Weights of a small mixture-of-experts language model, trained from scratch on English Wikipedia: 160 SwiGLU neurons an expert, 2 picks a token.
Below are experts of layer 5 (counted from 0) of a mixture-of-experts language model. Rows are named router (the router's row for the expert), gate (a neuron's input weights, with its number), up (a neuron's input weights, with its number) and show model dimensions 0-223. Each number is 500 + 50 x the weight over its row's rms, rounded and kept within 0 to 999. Numbers have three digits each.
After each expert's rows: a language model's description of what the expert responds to; "gets" lists some tokens that make up at least twice as much of what it gets as of all text. This comes from a sample of Wikipedia text that the model never trained on. Tokens count by the router's weight.

# expert 16
router:471536504504550468516432533422419528354531466550510502534465478609497457441482500458421488531482540394505460533472520506423472456593492531538487552586496399581469484515475423462490576575510510507532474559491533522467433590502456498563615475477470524496582435535566433490468418453476492550497529449509531501497462515520471456537538517565427407430572558465511448600527507405459451522470497476510444434516525522502589516425548570553562580474540435496455464507551533566516445499507466495505434441460442399428479558524460459497445409586477586421589558535504534526462491493554372527566450456461430511590454471457472502474537495505475470370518514517460513556526500419541440569461
gate1:637410484452507484436450518490542428533454517522498470482462561538511411528505585489445500486483528489573489467517481516500494510498471477541479410508501494532578457519518572455491628493412511522476601489546512493538555435495514596537564458500541543457684493567541508484466531528404592500500529517374522432526464456435463476485521445374534561469478482495550429422576506529486452480477524566573531589476477376521576447422450514519482485475553473441507539531467461479528540430512593466536523427477498476526489469491489551518469451464428557465480545442506539449529446476445557555515582530513483528549564459487470574448515454397483478510629469510649417493503486468531574566520
up1:435476559455497564444410515527508535496567522506514478545515564552431629608481509496466487445463480495487525485528484468514506479473470534465421502553510487491488544540529421536458534532496481533514481525499502433395517562506517368503457524513392420515466607496416529480519484514546409543500447494459512428466496551546575501585490445488494428486426416549406604514548431495530527490518519593535584451583537484515443553449493530497416463477479529537507467519560456601388520515415502488493491526562469497513584516467555466487553584650528515487465528574490472576511497438563514526498549418528507481382459515482489420524494596508592498491474601486484641558564584565548499448481
Coordinates and table symbols. Degree, minute and second signs in map coordinates, table pipes, and decimal points and digits in tables of figures.
gets: " |", "°", "′", "″", "\n", " G"

# expert 22
router:575511464549446472511470424567519518536518544518550539483476572488510587551508598454556424543489600511395486454532471496557514474468464579442511481553533506535396472500483527451583539498427469533519597522567497450449471531517444526528466529530481546516520500439476477567482411520477521401514501573489433568395458568570447423385593521448489541519434436483381494460509554539607515521426436516554422465530553464535555530470569536433449466542457473565484483504466446469418584510562475498492477472468538602467485600601558559460493505499478494524480415509409570618555545517531455523527556484453530488441490493481435500438546533542603494422414496500470461481470527522543515453598
gate1:489503544475390472548470476451540515524477493415511454367530446497539477398452473533530535504461400540426552508503476500592407508550483557542543507456455508537588509553587389489477517397562580506458521497543520464460491448470574545566487546571464420507456577493480557467470580518488576451586626489443469396548476475512509469478489530416434468602571517558556466510504478525439542401471538425540518510528416534519465421504503461607485482477463510490460501531512485505500525574538603436477527483483510519447541531508509447537548569472627485441449449473488517425520513471495472569519508539630596550559529491471384444465482438526475494566549499518424522559469551536513512589527
up1:582410562444478507428530518427543466579518433527519544484458403505542524431565413501479473535559472479520514561469413523440572468531483444601552425431415460489491475438514458506416470437464570485531447441540496467489493421499480489535469513546496529508444404446481510444465483518515497532473459489519558541479503506487569474460470512567485515487507472594481446466520502441422491504439564493445486590481481462454551565606422471515635456497524606587490452569482586488483515540423460538408500460456563625507534460445521494519479463535511423430497451461482541489513503468512478450499476530496503424465482487475606372609391532452445491517387467641473457530482556432501444515553
Place-name endings. Word-final pieces of foreign place and proper names and their demonyms, e.g. -it, -or in East Timorese, Guatemal-an, Hondur-as, Caliph-ate.
gets: "it", "ar", "on", "an", "at", "i"

# expert 34
router:576505471422510498499452546464482456492547449482493526492556526523486479578472477560432485456630488467489546542543610431444446532541570512463419487541500429414560470471505499469535453472525408499489541480460511475490503471482492414467592472514399563458551551554444500408491458444423584518521641474547577487490466412396494429612492584442492551510412468575587452470379464418451453475609410453550491454565512438490437522525542543545450515511575540497517523476433488578479470507476415529468604488445466476508525484442514515439552542523477498458426490506499414453495415417433468511475470490483449507504571452548455476505536561593490512525531546497559498527476443477491447603471
gate0:597448419557504522464408524510562530508497516502536579364505413465496473501524502470436393432509395480496496480528422540503499500446534485429502497524537540456423546546487592428398482412450490534568409380460439414491615537569470501429580473537435487462518488542540463536535442532466482561439425535466462533465558499532458346470547481443487516479557534464498516568565503479438480444485474439502450554503488533467468591521472510504508608425427588447434503505414512563489488576531507493350573532478550580515477530443535521577533544526549555468528470530540516533526429482517544514462495504481501483507505489543501519533485563409528500500578464510619425558446492472473523529464
up0:402481476560456503625479480393481561458483524584533501529542534559551540602451441481536558485459396563471413540443512484439545574549516509455479455414563498508546595514602469441463597585497463488486537431462587485504533438545525432508442506512585552522505481417510570553454550375503487361485520535511537498432505400440531465538417444547544566467409497499459493436558498475542568515484453452484547557469493561496513410519469584525507463505393426518534542549517515481513538547515555519473473503472494507413450525425452534422469565544509483483438425480484487496515507587494530443517494506547493460466497493396514422492521524496466439450457522474467391451502595514572426460553
Sports stat table cells. Pipe separators, small numbers and headers inside sports statistics tables, e.g. league apps and goals columns, Loss, GK, MF.
gets: " |", ";", " 0", "–", "ap", " Team"

# expert 10
router:550524469499496457426544554442562623404600517467510486545556526423559423536501529571471527471512557444483531552513448500524491569563463520417453512477524527572465513543458535597512383456446500449484543485562522583517484528490563588491489481494415495498445489472507492416475556499476577469434570541530489521478502618522462446542555449564489489465488512463501502472424560557422566498556480465581530446457445550479448556497423529424471482549475402404487493554471458549467559506401424452529479506446480555546569460457453452456446514481427526508444589557504447423462451512565468563470615487538591454481460514410455399491472472510576554551554452516470537575466461468487364543497
gate1:495492442551490552371503505422511512523460548511575499487509564433462500438533479494551473484506473412471544477462465539503551516437548492444577476503537637538483480506473489517458480411552522475583543559539574509624440578537472524532559506481523510415474524446414514563534509468473403512541514525435536546472446477514515598510564542457476433558508422398460552496420523448429497484352545520528554508506461348449473469395516525483555457479446541547452544485463587401464564511548474456495467466541596512519488546563481569421552589562536462511471485495524516489458587426582556518485536464586527535475512499484515469546549525474551512497533599457435508536443480555481512574632
up1:494472481523578514576538429492553456454602517442480451594512534507477463607486498523520465598492479495518553433500518481538451514472460511548418488513508528492474545464443539598455590572447622525495483501515477533480582509484394459444556512515495475568546534584528440554452593483471598459550506508498453483542568512499498438511471480517524524482537535450510448500500369526518538499468399496405544481552456579511507491483511533463505515381526429568497514510612387579447385463540532455584494415450559529491439469535532586568442418544504568435430481526506488521542524481490524521497426468447449502526598477553473598449526483548496519498586490445610533493399459452410451528446
Name pieces, table cells. Single letters or short pieces inside foreign names (S-a-ada, P-ia-ve), invisible characters in coordinates, and dashes or cells in tables.
gets: "a", " |", "o", "–", "ie", "il"

# expert 15
router:481495435572477382569582473514467472476406475506479589451512473586529554450574521535529559439507444576556483549407585515521491460496594467484515464512531574487517543492591503471476529505549542461500507557478510484502471513580558571536425563523456579445460506445433520516538567451568451464484450536458554494504574408546505595390459445399531496461548526576593519384521567535499482441484566470469611509582389379505465431458588462525580510489490469489561435499513523431559502553461550542514522503514419537467488545483406473495527563540564464476498497478451533404489480483499598495471501455473489506451528543440622443587473465538441472545478505450543556471459545518440498459507
gate1:485507448505477444596500493529575416491583466425477533574511522452422502479516451475499558398478623534507486519481465520532551510373557594449534568496470473502547448486430532584521444488486395573512593500456518469454528551527557403492533486505455594594573526427536558520562460452493490477545446531548510482601474429490496524472477470424537520539581536687584525553462487577507450446404572516502493492576422465509536482518375470559454575473477536509512469450544544483464503453481499533486442516411522484498537512583561525510532407442534508520537509465506619472564516525473554427515429516430433465508478488478452542488534495451453485487477485486489454640501492540424510472509
up1:495528441565455499531532557515511566495389513540493465529548485397488504581476461536462503609576506510409559403425608477487598557481507527459496422464570460508507528466557580475442485533499497474594440497484490501518456570511455516453495561488497493516492520578538469630444639526517585484473483475461594491508470494492577465468498568608477546472434521358496496460464480467414531502595471444493587547527510496472430541550490565434453552533482408543520628530560456547461526494497503501590510460491414496535501499444447401466492566475477419489534508576441418520556456492472467530505561429451585517483478511523480544524573486450640518519454514565431538504528477550518492504460
Biography possessives, verbs. Possessive pronouns and action verbs in biographies and sports careers, such as his, her, their, played, recorded, earned.
gets: " his", " her", " a", " their", "'s", " its"

# expert 11
router:491520495558440546551449504546560508469514515498492462636562573500482461539594488424532585378463460473410530583508511568510506535497528553509537532496513526529526561550536482432480460492505503553536468481518617478521514445515499488404496578542607493490419488542500567558531495580456588521486441525520561433418532582619503492444491514517497548516509446519510511466475479581463452376582585475476579525378460535465483421495429469505427505477528460383488601488546463555513527536482510442598521492501511573536494460446471509567465525473501458433422622481517521459505463522511537533437595571522516527418437576515547479535508528458459570594478556425443526531554568578493451482537
gate0:433513454500474503520582445572417455535451523533507533413412585482523483394462487505546441540492487482524514558515467517465486543577401465501431491551471458452499424511476531502534420464539447507537379526499561493467524481535541562514484475500554515523424476515614514500503517505426467583527537585523466548477552386355549467455443515398492433527579472537478504463575475588502525486478536494550381535562526472429479425564522592484583523526535512561468554537455483523475511447498588475475489618493569473548448420487500447441440537519464415551533499487432527398563515498505533463461543598639448434536456532478545570504555481475405473487538583555558513558528428500518505479515
up0:584516519490521547467513473483569421475560538574400509453434622536550530530557519555546525455474498427519461537475480490502472471543529538459488488591593458506481512559497558516493458452447513564550480527449508427416430539431484521504516507501495603400504474552487417515432436536504508472451602558480476430502621472426503584397460517534577512506544563478548449521531489544514523560550404497418522551450455434491429529454503576514465542549373514553437509512525458493540508457591509498512544534477541488551575545545600512455535432489556469447559612563569457541470460406456472468550489547631555520423520503521548425563484500472502522569405509562497417600493461472511535483532
Clause connectives, fragments. Discourse words like However, Although, unless, thus, plus scattered word pieces and sentence-initial tokens after quotes, brackets or line breaks.
gets: "ed", "s", "-", "d", " be", "f"

# expert 25
router:522491513490475553595419497492534528446467393550421499494434513475483478473470497476484455498481537534478424511444429577451468465520551529500539564468601477663573479553465430406561553434543530462506494509610481479606412568534497501514537443500508481391557555414557528506455473454486546471483468430539433507489522482495433467464499557613593514430488456420372576500577470468556533574547452529483407480464527573554493446441514517485511507437511411503504483543504516442535420438546439513547515492569553472538483512441457425424454510527442513506498482533526484564501452486454464520545482483440497611549552437494595517484551560466575526417534576506606436459452518434536550509462
gate0:533501424465479431483537546526419523550503544502560526455512522463464576516528607524551548491466440492480470466530453483512558474601532512458478482529507559503472535540524564533423412468544427553458449410494581527475573581533579532454507412505556443521522573522425442427589443532484516503485480500527411454448629486572459531415537415536417557454446508604506483451486413552521590435501488595468553578470429423468486512497582533567484493508580521416476553576553529560529462479559439507486487500473519423500494571458516504420542436502484585529509456566438451559556557556479476550551488445470530406535485509564416439502445523487542552512497484492463535495486511360473610431502
up0:511560487439508507528585492580577564461362495376523521421465512459509543469545566577536517518535546513505495510511416527379504409579519605448478513533577556593445514632573582382506411413502541500501377503500533459525490570613501555484478477447558489380518520603410574548545508512443521585573466555560431501482514569485467494421496485466487471556410490547507449441508475521484513546511521588516439493537564530530529503430526488488556457475489531543512516512582523576527514507541532496469505519469496476474492501467456476438460489477535564542536501574500485473437510583398484508510513473445559541552480476560471487555536457563552497458449546586511495426457464441546459557559
Name-start capitals, consonants. Capital initials and consonant pieces starting a new part of proper names or compounds, like Gilles-p-ie, Kem-p, Helga K-rause, Pitts-burgh.
gets: "p", " H", " P", " R", " D", " K"

# expert 31
router:534503443565544459539446524412493394478472410543448572524506516561466451440485475413477490493500557537439422479506515508486535531556458468507500541519498568514382509533431495496576552475560552464580427542559512419520580562540423581435555572540501509511448558479565521509476473443525502545474498492428485423458503550575515414460562487538513584451460483448410538428554496531556524436506555493563454564539565514518472399411559502459472556446470455412522450553545516469570541447466454492455499420425465593505508564521513519518449507541479475386483479443506594480495541472488402509584361487492492488445452543477628515471522532492508446550501441539456444458510478586534364452461
gate4:458465527582479414503460501422532518514607442494534541500457565483493559497505542505545508416543475524528507589528461596559489550446474542493415515467478529537448566528480520564448470481460524576519600553469530453487497470511467477535360553481503521437511459515583515521493541459546551539525514512458452480412527546514500471498468430472475504474450435516565498552495543610517440523556443577538562535515475514497559471513483446469422504513439456510496505569378441559467546524538590484472445465482699528554539483464556525444517582436405563537572565441577502511463477507457531564490616575427554586502490457445485468531647455472497495581471496467486470517478577428396523574508
up4:458449488585545533516568500418522506568495542482487506509516519484536600559514544485467469480415485447563462549514482385516554537526488593507503524496610496444445544590543537563497502494602535506528532494502489434481564518561439467515494577494583551377519567479507494495499607459509537515514546563451454550451547498503514479541548411508497424523514495516445425540404468530494464507558526522495477480563417449460423445462466516579523567492530624557489454582522389534560497477529594564445446544508435524507444518457500512466545570356507493503570512475531541485479493481460534551532501509565490523403439421484567568467468521526489417580557451532471411415548452476671564542488
Word endings, clause words. Word endings, especially -s, -ks and -es on verbs or surnames like Kow-als-ki, plus and, commas, who, They.
gets: " and", "es", ",", "s", "ts", "ks"

# expert 18
router:471478481526459465526496521472456506518398526521482461566477462473445471392472525509547498540508367584569503579465492439402530459535398435467470559389542568549556567453473601460449596586551557448453446496530473566484480383553512459479487478382500408489453513530523529558462555440509495519523466541484501519466601455457494529546541524428536440463546486475582532457431565507530466456498550479561519614438455462438486546588523438506481534492608516551531559504503543439465615468468544488516501495492426419541550516518578532570533485571514450520535523575462563491507506557504502449517509576434455502564567469572544543443500512485448549506442511468383561581577436543522556531507
gate0:482626475504494523547481432511469506502482512452527503448424455587572427425532442436530520449458470445518500504609464512478484453564451415459540550499484465484501515473536537502454499444525427461509445537489575594494509469502473558450463535423502471467535585483447512468554528587550445518510525465548453517520444613533500535542463390573437528465612399547518484550491507587556447555464508502520450528484548515504514430456487436492462521467447470467395434428413384498478565490494550472527510517452505543519513510542418472522587456478494544443469506344494506466555519513545597433417524530454507561518535498501462438464493596396586486553551359591517522539479526468480594598514
up0:559511447540464601412471424455488447467509545431485449476497495549480425471529401410596635435489472544511492559588587443454468564479447491460550437523395515493483490510464531557388536507501403513500482547463666590472564463486464460501508437429489483551535498472549542493417519536446445468506461461543591503520522467475510541478490476457487511534574446592541483527459392602498521522489491493500492573410564523482468463566524576540388454507518535482521475460423461504520518485493550484543491573566482556532462431515480431444549472532451517481464446478512597460498564524522535304413445462557474490486495499459425472530563526565549476520540471470497464514551500499500578524539
Time nouns. Nouns of time after determiners in narrative prose, especially time, year, years, season, century, as in by this time, next season.
gets: " time", " years", " year", " season", " later", " century"